Below are experts of layer 5 (counted from 0) of a mixture-of-experts language model. Rows are named router (the router's row for the expert) and show model dimensions 0-95. Each number is 500 + 25 x the weight over its row's rms, rounded and kept within 0 to 999. Numbers have three digits each.
After each expert's rows: a language model's description of what the expert responds to; "mostly gets" lists some tokens that are sent to it at least half of the time. This comes from a sample of Wikipedia text that the model never trained on.

# expert 5
router:511500495500533499542490498461524475513509481549504515522504509522494549488483479484489505475528525460500507484527531535500469495526520514509491477505500539577512475524516471469470478487478528502467507475511531509510484490527524491511452474533503537514457529520501481519487468480493508491
It responds to: First lowercase piece of a longer word split into tokens, often a Latinate prefix: dis, con, ex, sub, com, as in char(ts), lim(ited), im(minent).
mostly gets: "dis", "Con", "ex", "sec", "con", "sub"

# expert 2
router:544506458450534498503475495481505491507522507486526492503503522505481557516480467510504480496487502504497516488520508525522501506489563505484449512496486526527514496501477497490473497497496540468482492486520540455510501477531503478504491513504533536485469500518521513514491482519523542497
It responds to: First capitalized piece of a multi-token proper name, place or surname, often in tables or lists: Mur(cia), Pas(adena), Bar(on), Mc.
mostly gets: "Car", "Al", "Mc", "Bar", "Br", "Bl"

# expert 23
router:534504487465518484512467507460511474531481503497510529507480524491501521474481487499516482469528506458495508503536545443500475502529533505503477495471479498522529487502502495505500497485494526472475494489537527501461517482515512492485454484516509531506462506491505510484497473464475528494
It responds to: Punctuation after a word or number: commas in prose, colons after infobox field names (Founded:, Career wins:), and opening parentheses or brackets.
mostly gets: ", ", "(", "), ", "\", ", "); ", "): "

# expert 29
router:530498463511510504515476498446496477514501476524480538532517529550466517494482478512501507489494485500494532496525534538512474494536534473532496507494488528514534542535481501499470491486491535486477515503563524490543492506497480530530498501530485542485446526524501490521506457487513496492
It responds to: Articles, possessives and ordinal or number words that open noun phrases, such as the, a, his, their, first, next, two.
mostly gets: "the ", "The ", "his ", "their ", "two ", "first "

# expert 14
router:519508509491517479527500479503490476546496513490484519505485507515467573475489511487498517492520512464529494510525515515499474514491552507504515512470475534495540500517512467490510501492485507448511523457542520498500489495519484472499483520504503553524447506521529508522479513489542517512
It responds to: Short lowercase pieces in the middle of split words, names or terms, such as Gr-av-ity, Ret-ur-ning, Bel-ar-usian, Y-ank-ees.
mostly gets: "ad", "or", "ic", "en", "il", "ur"

# expert 4
router:516493473459523458526477470496535483532501491519472497543496505536484544464497529513509491503502513474500565484533514498521482499508532492477452455490464554484520516520482485525470494493478534460495514493501524466514554495515484501512464511512514531526471499551535497494511504443500521479
It responds to: Geographic and national name words and their inner pieces, such as United, American, New, South, Nebr-aska, Beng-al, Vietnam-ese.
mostly gets: "ti", "American ", "ri", "é", "National ", "South "

# expert 15
router:526510502486529497534486550470504492547467512495518513525514520539473549490456482523499483495506522502465509507555545519489485486525491496534515489515487528529514483515510500499496473527504528474518540496525522498501518503510493493535474519507521537488441508507487513559510481467506506510
It responds to: Stems of common Latinate words that take a suffix next, such as per-sist-s, inform-ed, collabor-ations, design, offic.
mostly gets: "sign", "fac", "pos", "them", "offic", "met"

# expert 0
router:554497469471522514530470482468498485545505481487514490499509505518488540505488492523518494477499512466504514506530524515522478527517533521506489491464472521545545497528488477472487514494482540473489501474552555469508526466516502499483458520514526548528453510528512513531503483515514537528
It responds to: Tokens ending a name or quoted title before a verb or table bar, such as Roberts), "Maag", Evans, United, Awards.
mostly gets: "tic", "University", "ć", "kins ", "announced ", ")\" "

# expert 25
router:526517477442538495523507475449510491532484522538481498514472493501517579482489499504508458466507507480457512484515522523538500499521558504473479502495504534509523498524505471518484495501502543475504500467524533461521501481535513497492488509551510526514454490513491506512501477498529532509
It responds to: Opening letter clusters of words split into pieces, such as Ch, Th, Gu, wh, sc, as in Ven-ue, wh-ip, Battal-ion.
mostly gets: "Ch", "Gu", "comm", "Th", "reg", "gu"

# expert 16
router:544486468464532488518461485486508487532491514476498483482487492514474535495484495525498494470494503469495522503509549519524489505520524521509473477485487543539566509532480479466492518520482529478483505463525540459517526462504513503476460505518514547505450522529515519506502489512512538518
It responds to: Capitalized nouns inside names of institutions, wars, places and awards, such as House, School, Street, War, City, College, plus public, social.
mostly gets: "House ", "public ", "School ", "City", "Street ", "War "

# expert 28
router:529468469483562520539468481493514492517487489497511493517498501502459542468469488495498474474499526483498508513517547523542491505528523502518485504471490520551546513523504471483501493482488533492498503479523554466545513468520502517507437514523503529519427523517507486510525482509524539508
It responds to: Single-letter word starts and LaTeX math symbols, such as p, b, m, \frac, _, ^, as in p-age, b-op.
mostly gets: "\\", "    ", "_", "}{", "frac", "p"

# expert 20
router:528494483466530496498462476466519466518469456494499504519499492508496522475479483493527513470522543506479500509519520517511503512520532531526443477485479541524529546506469492486467484504487543455501530473529554473534480511484481511466472504493513530515445513517507537491507477542494524511
It responds to: Lone uppercase letters starting abbreviations, initials or split capitalized words, such as S(V), A(B), U(.S.), T(ristan), F(ARC), V8.
mostly gets: "M", "S", "B", "A", "H", "T"

# expert 21
router:541496465453551534529460485468498479542461496522464513483493505527466554487483481516482521465512528476489509494523504504524481510540524514490516496491473568527536516521459496478497475507486495494483527482521539487507519460513515489470499502505510538536443536542518497531525462484549547484
It responds to: Suffix pieces closing a word, mostly plural -s, -es, -ies, -ers, also -ing, -y, -ly, often before a comma or period.
mostly gets: "s", "ing", "es", "y", "ers", "os"